config = dict(
    router_score='sigmoid',
    init_std_qkv=0.0959,
    init_std_up=0.0959,
    init_std_down=0.0,
    lr=0.00847,
    warmup_steps=125,
)
Below are experts of layer 3 (counted from 0) of a mixture-of-experts language model. Rows are named gate (a neuron's input weights, with its number), up (a neuron's input weights, with its number), down (a neuron's output weights, with its number) and show model dimensions 0-127. Each number is 50 + 15 x the weight over its row's rms, rounded and kept within 0 to 99.
Before each expert's rows: a language model's description of what the expert responds to. This comes from a sample of Wikipedia text that the model never trained on.

# expert 19
What it handles: Commas, colons, semicolons, and, dashes, ampersands separating list items or infobox fields, such as Genre:, Format:, name lists.
gate4:44 29 48 66 51 32 53 55 77 37 53 66 65 44 57 46 48 42 47 22 41 34 53 67 44 29 16 59 83 56 52 41 47 54 44 68 51 31 52 39 36 55 31 50 46 57 38 43 82 53 58 54 55 31 53 84 57 72 34 50 60 48 55 51 57 85 38 29 33 63 70 78 47 73 49 72 68 58 65 61 14 32 58 80 33 33 35 44 55 20 52 43 58 66 40 75 48 40 51 48 58 37 53 57 49 45 44 59 37 73 33 70 82 47 56 36 71 54 52 57 14 46 46 36 44 31 49 41
up4:38 46 24 53 52 42 54 60 53 49 48 44 27 49 46 53 41 78 40 49 53 57 45 25 51 59 65 41 49 63 78 75 55 63 29 48 51 79 56 76 51 36 66 55 80 27 29 58 12 71 79 45 43 59 53 50 34 56 50 52 46 26 30 53 40 43 43 40 73 44 44 35 47 48 35 70 42 45 34 54 52 22 37 41 71 63 37 58 49 37 54 37 27 37 73 84 52 54 77 60 26 46 42 39 19 62 42 63 62 44 54 76 58 47 43 38 52 59 63 76 46 40 73 80 61 35 22 32
down4:51 58 60 47 69 56 54 10 53 31 74 42 32 58 33 37 26 71 60 57 55 81 46 67 30 37 72 30 61 63 54 83 50 55 70 81 55 35 46 59 43 64 54 48 82 65 62 45 39 39 60 45 51 46 37 77 62 37 44 25 37 50 42 51 64 66 32 55 72 51 56 46 43 47 21 15 53 50 71 44 48 59 63 43 60 61 49 45 61 57 43 21 48 53 50 48 23 49 54 74 54 71 54 61 60 50 67 44 61 61 39 81 52 56 47 38 34 64 41 44 37 53 57 48 48 50 08 11
gate5:46 43 70 60 42 58 50 38 41 23 57 52 47 62 60 43 47 61 51 50 30 38 47 54 62 26 51 59 57 50 46 42 50 68 56 46 52 47 36 39 55 25 50 72 64 47 27 54 52 37 45 52 86 47 39 49 74 75 40 36 77 49 82 80 64 36 66 31 47 52 57 57 71 37 53 42 77 89 48 48 69 47 47 41 33 41 49 38 59 56 36 33 53 56 72 45 60 74 57 28 88 62 22 52 46 57 39 42 52 44 33 78 58 82 91 38 46 78 63 56 30 39 54 36 28 44 67 57
up5:39 62 31 48 34 58 62 63 49 72 69 43 39 41 60 46 54 82 83 14 64 70 58 64 32 51 40 41 46 59 46 41 67 12 47 53 48 44 34 58 36 72 40 32 62 35 71 50 39 57 45 68 59 65 57 52 20 54 53 53 46 45 34 22 17 61 66 52 52 33 36 52 38 50 54 57 68 12 40 49 53 65 66 67 73 47 52 68 30 51 56 63 41 74 61 42 69 31 48 71 48 59 70 61 53 54 70 45 53 60 62 50 94 37 27 59 54 39 35 29 42 67 47 35 66 29 50 51
down5:32 64 50 50 45 10 71 49 60 71 40 58 43 46 66 63 68 45 54 58 71 45 66 67 53 61 27 21 73 43 52 63 26 54 33 56 42 52 54 38 27 50 49 39 48 57 63 45 30 57 40 75 63 79 59 47 50 35 56 58 39 61 65 42 59 58 45 55 37 73 20 36 12 46 41 33 27 51 44 60 25 56 86 55 58 49 64 63 40 42 60 67 63 54 58 14 36 31 56 61 27 71 62 69 42 43 42 55 33 34 60 53 48 44 39 71 46 19 60 73 69 64 30 57 69 56 49 28
gate6:46 57 65 59 29 27 55 84 61 37 67 38 51 64 57 53 49 69 38 48 89 54 67 39 32 34 75 42 54 67 43 66 33 34 45 61 39 78 58 85 60 51 59 38 41 53 50 43 56 74 18 55 70 56 53 32 23 45 64 59 44 50 72 43 46 29 49 65 46 30 43 68 39 71 67 46 68 57 42 44 61 74 39 63 53 42 52 21 38 58 43 31 70 46 35 24 38 49 31 35 52 52 34 28 41 58 94 52 24 60 47 33 38 65 60 75 46 39 34 63 41 60 54 67 45 49 49 61
up6:70 68 70 64 40 66 52 85 42 46 49 53 45 49 69 53 24 53 45 57 53 73 72 38 57 78 46 51 54 27 45 53 63 32 54 47 67 65 67 51 70 63 67 48 52 54 46 58 33 46 33 74 64 61 40 20 31 29 69 50 63 18 66 21 35 42 50 77 51 36 64 50 29 50 47 57 73 57 36 64 51 41 74 72 68 38 51 51 52 82 32 53 41 39 35 54 64 50 32 71 49 69 28 46 45 62 73 37 26 47 55 52 54 40 42 74 50 31 34 60 64 78 67 62 60 70 24 45
down6:57 24 54 23 69 75 69 52 52 68 42 42 43 50 46 58 26 42 57 67 55 19 35 52 80 41 51 43 46 44 37 52 45 64 62 30 61 50 46 40 39 35 45 61 39 72 60 42 44 43 49 57 47 66 42 51 53 43 36 70 45 63 41 78 59 51 57 44 55 81 49 88 63 40 15 76 47 45 51 50 52 45 54 51 47 73 48 79 51 30 33 62 42 38 37 57 45 83 43 30 61 28 50 25 56 60 45 54 70 77 29 58 20 54 62 39 47 24 41 13 27 41 25 37 70 51 50 35
gate7:30 63 28 41 61 15 40 36 39 59 62 45 22 61 37 50 45 44 23 50 40 71 45 70 43 54 65 43 46 64 33 76 78 78 63 50 55 49 64 11 19 52 53 55 62 64 28 68 44 43 58 35 37 70 74 41 60 65 55 51 55 42 76 28 57 51 24 43 73 58 54 54 40 33 41 34 80 50 19 59 32 50 39 70 24 53 31 50 31 35 48 66 54 77 56 36 30 54 42 39 41 22 42 43 53 17 56 61 62 51 66 46 47 56 47 38 43 34 47 45 47 64 53 51 67 41 45 63
up7:70 62 62 70 61 63 12 32 39 69 42 58 31 42 51 55 61 25 65 51 63 46 80 55 48 62 40 62 47 71 49 43 45 72 22 55 97 38 52 69 55 71 26 53 53 28 37 45 48 67 52 45 47 60 30 30 52 53 70 24 66 49 30 60 31 43 58 32 22 39 29 75 43 57 47 57 34 48 37 76 60 56 47 65 57 58 46 16 27 36 43 49 41 60 20 57 20 55 55 48 43 47 50 54 29 34 48 59 66 56 56 50 56 76 44 35 53 58 52 64 48 67 36 79 62 37 64 50
down7:27 48 32 72 30 50 34 48 56 64 62 23 62 69 41 28 36 85 45 38 37 43 37 13 60 34 46 30 49 41 50 24 66 37 61 54 41 78 64 35 58 41 76 32 42 31 43 57 54 47 42 57 88 64 65 69 55 56 41 35 47 24 42 53 54 78 40 29 66 35 62 45 52 41 64 26 62 57 28 54 43 62 33 36 39 28 48 67 58 32 55 50 51 44 62 21 42 31 53 60 43 42 35 39 66 68 60 52 29 70 37 66 45 35 61 61 44 48 51 37 39 49 35 66 27 64 38 83
gate8:73 42 59 72 53 57 32 62 60 36 67 39 13 44 68 17 64 62 68 54 45 65 41 48 73 09 38 50 62 35 66 81 62 63 24 43 53 16 56 41 46 41 37 81 38 55 31 33 43 47 55 13 66 60 48 61 34 62 51 40 41 55 43 53 66 34 47 61 52 70 47 79 59 57 48 54 59 36 63 46 46 65 41 40 40 56 56 60 46 30 57 64 47 73 62 69 50 43 35 59 67 50 67 37 40 69 60 73 37 52 64 52 63 70 62 70 64 30 78 59 70 56 57 61 72 55 48 32
up8:43 82 45 46 72 64 39 35 34 59 61 65 75 47 37 37 43 62 52 60 28 16 69 63 35 53 59 72 35 43 62 55 72 66 62 45 51 59 42 83 68 62 82 65 41 58 75 60 86 62 24 55 29 67 55 70 54 44 53 69 15 71 22 41 45 71 45 35 29 29 33 26 50 60 48 44 46 56 41 23 47 29 32 59 45 51 60 54 39 67 47 40 40 62 43 54 57 58 47 22 55 37 32 46 65 74 45 53 50 49 36 68 40 54 56 57 33 68 38 27 36 45 33 39 49 48 41 56
down8:67 53 56 47 47 49 57 61 64 22 67 75 31 44 58 61 48 42 64 35 58 63 46 31 52 28 20 32 35 52 58 51 17 50 47 53 44 34 39 54 44 33 29 43 60 59 21 43 44 77 58 31 35 41 65 64 65 51 71 35 61 27 34 53 42 27 42 46 27 81 37 67 58 54 12 60 79 51 55 51 14 52 51 47 57 63 52 34 47 35 24 55 67 25 53 58 61 54 41 92 54 70 47 54 53 42 51 38 52 59 45 28 51 58 41 52 87 29 67 67 50 56 35 51 71 66 53 53

# expert 13
What it handles: Bare space tokens, mostly between words or before list dashes in tables, plus word-initial h, gr, pr pieces such as h-orse, inter-pr-etation.
gate1:51 40 68 39 41 50 49 47 41 72 59 75 48 57 23 54 63 51 48 54 45 55 39 54 35 55 61 52 68 52 46 53 43 82 47 64 45 49 24 63 64 44 73 44 16 36 13 60 47 44 61 74 62 23 53 46 56 53 52 54 69 43 21 58 53 61 32 68 52 60 35 66 29 54 35 57 45 83 11 63 53 27 49 57 38 79 62 68 51 48 58 47 28 52 61 22 75 26 29 59 44 58 41 47 24 47 62 70 39 43 26 58 28 47 39 43 27 43 22 48 61 42 18 33 37 53 55 61
up1:57 66 42 50 61 62 63 45 59 51 60 32 63 36 65 55 43 49 58 60 51 69 65 36 59 52 43 32 23 38 38 62 36 25 48 29 43 64 67 30 33 66 17 60 41 73 79 64 61 51 41 48 52 80 50 60 31 38 61 47 24 29 56 30 38 38 69 35 53 21 72 49 70 32 31 61 62 20 68 41 80 56 46 46 44 25 53 32 44 53 43 31 57 46 45 71 50 62 79 22 58 37 54 49 73 55 51 49 53 80 69 46 47 66 51 44 72 54 85 38 44 48 55 77 57 56 61 27
down1:60 52 43 73 28 47 62 37 44 57 31 46 45 54 52 53 61 46 55 38 64 33 52 68 23 37 48 75 79 36 42 52 36 44 52 51 53 41 40 70 48 63 35 66 42 48 51 37 50 53 56 80 49 35 51 30 38 34 63 64 44 22 37 35 49 49 44 48 35 49 51 76 16 55 34 37 22 34 48 85 54 75 62 45 47 63 46 82 62 14 71 54 29 48 37 61 80 74 32 75 52 53 51 45 52 52 80 29 51 51 35 71 59 52 20 63 20 41 43 66 36 37 36 50 78 45 39 45
gate2:59 37 56 53 49 53 45 67 36 54 42 29 71 33 39 23 43 53 77 41 57 55 67 62 44 60 68 50 36 56 55 54 53 37 50 63 52 29 18 28 32 85 39 60 80 49 32 53 69 71 65 45 43 37 57 58 15 40 24 45 55 50 50 52 30 48 49 47 48 41 45 49 38 46 32 36 56 40 51 32 52 43 95 44 41 67 64 40 43 58 29 54 57 74 36 56 53 68 72 54 51 53 39 70 49 84 39 19 62 56 36 54 64 27 64 50 50 61 46 52 80 25 72 28 82 43 73 61
up2:31 69 38 43 55 55 37 60 42 44 36 38 79 42 99 34 29 53 72 37 36 48 78 36 36 55 72 32 79 56 40 43 55 42 52 69 52 27 59 58 39 57 51 54 76 57 54 28 54 70 42 42 78 69 65 60 16 30 43 58 32 67 54 56 65 47 50 22 38 41 28 47 39 43 50 34 22 26 69 71 56 20 42 43 44 53 42 24 42 57 35 63 55 84 35 48 54 50 60 37 16 44 42 53 46 47 53 61 46 40 47 53 55 38 64 52 36 57 70 60 64 35 58 48 71 56 39 63
down2:55 18 66 48 54 70 31 68 39 34 63 63 48 62 61 78 60 40 19 56 59 32 34 53 30 49 37 42 48 56 60 16 23 69 63 36 33 79 50 37 61 22 53 33 63 47 62 48 50 36 42 30 31 29 47 46 45 62 58 64 59 32 45 37 41 52 19 46 51 56 82 21 36 48 52 47 44 38 29 28 54 76 44 26 66 49 40 62 35 62 43 25 47 35 55 41 43 62 55 43 39 56 57 45 67 26 39 54 51 60 68 56 34 42 37 38 48 22 25 49 38 90 26 69 51 58 46 42
gate3:56 63 78 71 50 46 43 52 54 41 59 45 58 41 76 54 27 46 31 42 75 81 63 27 38 87 52 45 41 54 46 47 38 62 44 66 42 60 55 40 50 63 51 66 65 34 18 47 23 35 42 72 32 61 56 61 21 37 16 40 51 26 61 65 61 41 41 54 71 53 53 41 46 36 63 32 87 58 30 48 49 32 62 36 23 34 37 63 37 50 43 51 63 55 60 69 55 48 56 62 63 34 31 75 53 52 64 22 62 54 57 40 30 31 61 52 50 51 34 64 80 35 81 54 63 61 59 66
up3:55 63 12 53 44 49 62 40 50 62 31 44 54 66 36 50 47 80 59 52 22 33 49 61 50 32 36 60 26 70 46 23 67 36 50 44 58 53 50 24 59 45 69 41 35 69 93 50 61 57 52 31 69 57 60 54 66 65 52 57 43 44 44 49 30 47 73 48 26 67 63 34 43 76 53 62 29 37 60 41 32 37 40 67 77 44 63 37 57 55 49 40 32 32 50 41 55 63 52 46 17 76 57 82 40 21 68 59 56 16 47 78 60 41 58 42 38 54 38 40 45 48 55 49 20 65 51 35
down3:50 62 31 27 59 39 30 48 58 49 42 66 27 72 31 25 53 51 43 91 42 54 33 43 58 50 29 61 55 59 62 62 49 37 59 61 18 62 24 43 31 82 20 36 28 43 84 55 74 52 58 64 64 42 53 50 29 41 58 66 62 81 70 67 31 36 40 37 67 64 58 31 46 61 37 52 40 54 45 59 56 53 34 72 54 37 34 36 23 46 30 26 49 21 58 33 30 37 82 60 53 54 50 59 40 57 40 44 51 45 52 59 55 58 39 52 42 73 53 23 77 42 45 39 46 36 44 55
gate4:44 56 21 55 38 36 42 66 66 40 48 08 54 56 53 16 43 65 43 56 42 35 44 48 48 58 46 46 56 53 50 76 56 65 51 22 39 58 41 37 43 22 54 73 72 34 48 45 67 40 62 39 58 66 55 54 64 27 50 60 40 56 35 48 70 53 66 11 75 59 52 50 57 60 57 64 32 57 43 61 78 28 30 34 33 51 26 56 32 31 80 53 51 54 70 59 59 56 83 38 44 47 46 76 76 72 35 71 65 46 35 64 48 35 41 41 37 81 37 33 24 30 66 43 44 52 52 47
up4:62 38 26 65 32 20 49 89 69 55 41 16 50 51 58 35 18 70 42 39 47 40 43 42 48 53 56 52 49 54 37 66 51 47 45 18 34 48 19 27 53 30 52 72 65 54 31 37 40 43 55 47 38 70 52 52 51 52 54 57 57 72 39 63 71 54 89 40 85 47 59 48 44 65 36 42 48 53 51 73 77 61 42 39 33 50 31 62 54 26 55 57 39 51 49 69 51 56 80 35 49 50 21 74 73 74 40 53 81 33 35 46 59 46 42 46 71 65 47 52 48 39 59 22 51 48 50 51
down4:71 43 72 16 51 52 62 61 49 56 41 58 30 12 44 76 35 61 53 35 53 40 52 80 85 51 34 47 33 37 40 36 68 51 27 29 87 68 58 48 65 49 36 56 39 62 61 58 61 62 57 53 32 50 53 69 69 46 65 63 59 39 58 59 54 22 39 84 33 30 48 45 36 47 31 42 31 53 76 64 60 53 66 70 71 49 56 49 41 56 42 49 39 64 33 37 44 36 49 70 51 41 44 70 37 46 20 61 62 26 64 47 56 52 65 29 39 48 57 72 23 52 73 52 45 42 60 79
gate5:52 73 50 44 49 21 52 70 47 60 53 73 44 41 57 57 54 39 47 62 26 48 25 46 57 55 42 41 54 79 60 77 49 65 48 64 41 80 44 34 71 56 18 67 33 36 61 42 26 41 42 51 85 47 44 60 60 35 67 43 52 46 53 53 61 53 16 31 41 75 56 64 67 34 37 52 63 23 30 51 44 47 76 59 35 59 83 48 80 62 34 54 37 37 42 54 52 68 41 42 69 78 45 39 49 62 30 69 33 41 62 29 35 40 46 73 51 53 45 34 15 48 33 56 62 27 53 52
up5:44 78 52 55 46 19 62 67 45 64 49 76 44 38 52 65 60 40 54 54 36 46 19 56 62 63 46 38 55 55 54 77 52 61 41 66 46 78 44 36 66 59 16 61 33 51 50 38 31 55 28 60 91 44 49 67 57 42 71 46 46 64 65 64 54 68 38 27 36 85 55 66 72 36 37 57 50 29 43 40 44 43 75 58 25 70 77 49 66 55 37 56 32 36 47 40 40 62 36 43 52 64 40 32 46 70 26 55 32 50 61 26 36 19 41 63 37 51 37 39 26 52 43 56 73 24 48 49
down5:18 58 18 47 63 33 45 37 54 65 72 63 33 42 37 67 52 42 84 32 86 45 28 41 64 67 58 37 49 65 40 71 49 46 71 19 80 74 46 53 17 36 52 54 59 58 67 24 68 62 34 47 51 62 42 47 70 51 58 63 25 35 54 52 33 22 54 28 32 66 26 49 72 59 66 58 47 60 32 81 63 57 57 41 50 69 51 59 50 37 54 57 23 55 48 63 38 29 44 63 36 34 60 46 44 57 47 45 22 62 59 58 40 29 44 52 41 62 45 47 44 57 46 21 57 39 35 48

# expert 11
What it handles: Opening parentheses before asides, years, ages or measurements, as in (born, (1980), (age 69); also quotes, slashes, hyphens, LaTeX pieces.
gate0:56 50 33 53 41 27 48 34 39 60 79 51 30 64 42 52 26 60 56 49 73 40 38 55 67 46 43 54 32 36 55 66 61 60 78 33 48 61 47 45 42 76 40 50 52 45 32 63 48 55 48 50 30 42 53 99 27 49 24 74 41 55 55 56 46 38 36 63 51 71 72 34 21 43 51 40 31 80 35 48 59 26 45 34 27 58 43 86 21 46 64 57 39 35 21 49 24 51 49 47 59 41 35 52 62 46 46 42 39 53 23 36 68 66 54 55 30 56 39 38 77 65 38 23 40 61 35 39
up0:59 51 71 47 80 53 46 38 62 49 31 61 57 46 61 55 72 56 24 39 33 61 62 32 55 67 60 72 53 50 82 58 35 38 36 51 76 56 57 37 53 78 32 74 55 60 59 64 29 32 37 04 37 66 32 48 68 52 38 65 38 60 52 64 56 42 57 51 44 64 62 33 56 85 54 60 33 29 54 34 45 67 28 53 76 59 35 42 24 35 56 68 31 39 37 55 57 40 50 53 40 44 67 45 55 42 38 36 68 45 66 60 59 45 39 05 37 36 75 41 53 68 22 62 57 63 61 48
down0:53 29 32 62 56 28 56 70 66 41 65 50 48 61 38 82 34 51 74 63 55 47 52 34 46 58 54 37 55 37 46 50 31 58 45 61 54 22 52 56 55 46 41 28 29 61 35 48 40 66 72 13 59 29 52 42 61 57 24 60 46 47 64 25 58 41 19 40 52 18 50 57 61 43 44 60 43 39 77 28 69 53 60 56 57 69 47 70 51 48 63 70 72 64 40 65 44 13 63 43 59 60 41 69 46 64 19 69 66 45 82 71 64 42 43 35 24 24 35 31 58 48 62 58 36 27 47 56
gate1:67 39 49 60 46 37 13 68 41 64 54 38 43 65 52 32 72 59 64 18 76 59 54 38 46 41 37 82 46 60 40 57 26 36 51 50 61 77 38 63 49 62 47 39 39 82 45 47 61 28 44 34 77 43 31 34 51 66 58 72 27 37 16 44 64 41 53 54 17 51 48 25 58 64 48 68 50 80 55 40 56 54 38 62 54 18 50 63 45 40 41 61 57 58 44 48 53 66 38 17 38 49 37 61 61 60 65 52 23 39 60 61 60 74 75 39 28 49 51 56 53 47 54 19 57 63 68 64
up1:45 55 71 40 44 64 57 43 47 17 45 64 58 40 64 60 41 64 63 69 42 45 39 33 48 52 47 28 66 55 54 56 57 46 68 41 32 31 19 61 66 50 45 46 28 30 32 65 48 60 30 40 28 57 86 61 60 38 51 31 49 80 59 56 47 32 82 43 86 42 24 69 45 56 53 64 72 27 40 55 48 40 70 24 23 47 45 42 40 62 70 48 34 48 64 47 44 39 48 71 47 40 62 34 43 69 24 52 92 64 42 57 45 45 51 37 58 67 51 45 50 69 51 63 13 55 31 66
down1:73 45 56 78 73 66 47 33 41 28 33 39 85 35 62 20 23 57 77 53 39 67 39 50 35 39 46 57 47 49 31 50 40 43 35 29 51 62 61 40 58 22 39 46 54 30 61 38 58 46 40 45 49 37 48 64 44 38 57 86 66 34 43 28 60 80 46 42 54 28 47 33 61 31 53 33 54 42 52 25 40 47 59 61 73 54 85 64 25 35 62 62 54 56 34 55 49 56 48 44 59 29 51 61 37 61 45 49 14 16 28 39 53 65 53 46 42 25 53 78 58 42 33 27 60 55 55 56
gate2:46 23 38 48 40 60 74 48 34 52 41 61 58 58 65 41 55 17 59 50 53 77 62 48 11 51 36 43 51 42 48 33 59 65 63 44 53 53 46 50 56 55 93 26 73 87 52 44 43 32 64 48 63 70 66 39 49 69 63 44 50 47 78 46 41 63 47 53 49 38 17 55 56 36 79 46 68 78 33 45 74 72 66 46 57 83 72 26 21 31 70 39 39 42 57 61 51 38 20 61 30 35 41 38 47 63 52 44 51 42 48 50 45 52 56 37 30 63 71 54 38 58 55 30 47 68 55 43
up2:61 52 61 61 30 50 28 25 64 57 41 53 49 48 64 63 77 74 70 46 54 42 85 53 68 68 52 31 40 50 45 50 72 46 49 49 51 37 91 44 65 61 30 51 33 23 70 61 43 69 25 33 40 55 34 53 36 48 32 48 46 61 36 34 57 60 58 21 45 66 79 61 60 70 46 41 12 45 44 37 19 37 35 70 59 39 49 66 61 64 42 78 56 56 27 57 50 57 51 44 39 47 20 60 39 35 43 53 63 52 47 53 88 48 40 28 39 44 36 57 61 62 49 61 33 34 54 20
down2:60 38 61 48 35 42 48 70 45 63 52 68 44 67 47 59 54 42 50 99 65 58 75 44 60 65 61 50 35 59 49 39 62 63 61 43 61 18 78 40 63 53 88 59 59 39 53 38 68 28 66 64 50 60 38 41 50 35 45 51 42 40 30 44 32 48 21 76 32 55 59 65 39 18 75 43 50 54 58 74 43 50 54 55 56 67 59 28 51 17 40 27 76 67 46 59 53 21 51 76 48 73 36 38 73 63 52 62 43 50 40 51 45 55 57 46 46 47 53 62 51 55 79 32 37 81 76 47
gate3:52 53 54 52 56 76 35 30 38 58 49 44 61 61 54 50 43 62 55 59 55 31 44 49 86 46 66 39 39 69 54 18 58 44 77 52 05 39 43 47 91 63 54 67 56 36 74 63 43 44 54 50 56 81 48 43 45 44 40 38 76 56 55 52 50 28 41 61 65 63 66 10 39 51 62 54 83 60 37 38 30 46 58 29 59 55 33 44 51 47 49 35 48 42 29 61 71 43 48 71 29 42 39 62 52 35 51 64 41 49 55 59 51 53 57 77 82 32 80 42 42 17 44 74 31 58 55 46
up3:73 26 47 47 49 53 62 39 38 49 55 44 32 69 48 61 36 36 55 22 48 73 68 69 31 48 35 72 59 55 62 85 45 54 49 50 82 63 59 47 26 36 67 32 66 36 37 63 69 55 54 51 36 15 45 66 74 42 68 41 44 48 48 34 28 65 74 38 39 34 35 82 75 53 50 65 38 53 64 65 63 64 63 78 54 67 62 42 44 54 61 49 54 42 34 45 22 65 27 36 59 57 58 28 45 50 58 52 60 46 52 41 64 52 28 49 13 67 42 52 64 79 72 44 33 53 35 31
down3:46 24 71 42 49 73 48 40 58 56 26 31 50 70 13 37 52 31 49 72 47 60 33 65 44 51 45 27 33 54 65 71 33 34 34 45 72 52 44 40 05 53 44 36 53 54 52 49 54 56 73 57 30 39 41 39 75 23 52 30 65 30 36 52 32 63 29 24 58 61 47 58 80 57 48 53 31 74 41 66 52 54 52 36 53 26 70 46 24 23 38 58 39 41 38 59 65 54 39 51 75 42 74 55 60 57 58 71 69 41 57 43 73 49 67 44 40 46 58 58 65 70 71 34 30 47 53 34
gate4:40 42 62 64 51 82 46 51 75 61 90 57 58 49 30 73 40 19 46 69 60 40 63 63 31 53 53 82 69 51 48 44 62 46 49 56 46 69 62 57 61 51 48 56 56 42 71 37 42 53 63 50 71 48 22 48 59 44 54 16 59 31 23 42 57 29 69 48 70 43 56 48 22 67 76 48 73 50 66 40 40 59 53 41 78 20 30 28 66 49 37 70 50 19 32 54 49 46 65 44 54 50 56 73 52 58 63 35 58 53 53 26 83 47 42 60 72 36 32 64 53 42 54 51 46 50 62 23
up4:46 54 71 52 37 80 49 65 69 73 90 66 73 44 44 44 52 13 31 49 61 58 53 76 39 40 30 77 57 31 47 47 56 66 49 44 49 59 74 34 69 61 54 53 67 46 71 42 46 42 47 48 67 42 37 42 48 50 61 17 69 50 27 23 37 34 49 47 48 49 65 53 54 81 79 36 80 38 51 49 40 50 62 33 52 42 29 43 67 42 36 59 56 23 17 47 39 34 54 35 70 62 58 53 44 49 59 45 79 48 53 41 55 29 37 58 63 52 40 73 71 54 67 72 62 61 53 25
down4:48 58 47 27 51 54 51 41 52 46 28 26 42 72 53 54 56 45 41 44 55 33 45 48 51 29 38 64 62 65 24 41 43 54 45 32 26 24 47 57 83 71 73 47 34 70 48 19 26 51 59 49 53 43 70 54 69 35 58 30 61 70 42 27 22 41 26 30 38 84 46 77 60 24 45 69 48 76 46 56 52 68 51 35 37 58 35 72 49 38 55 69 78 42 39 35 54 57 47 66 77 50 67 34 64 31 55 73 48 56 63 47 77 31 43 41 72 46 47 48 68 56 28 56 76 50 47 40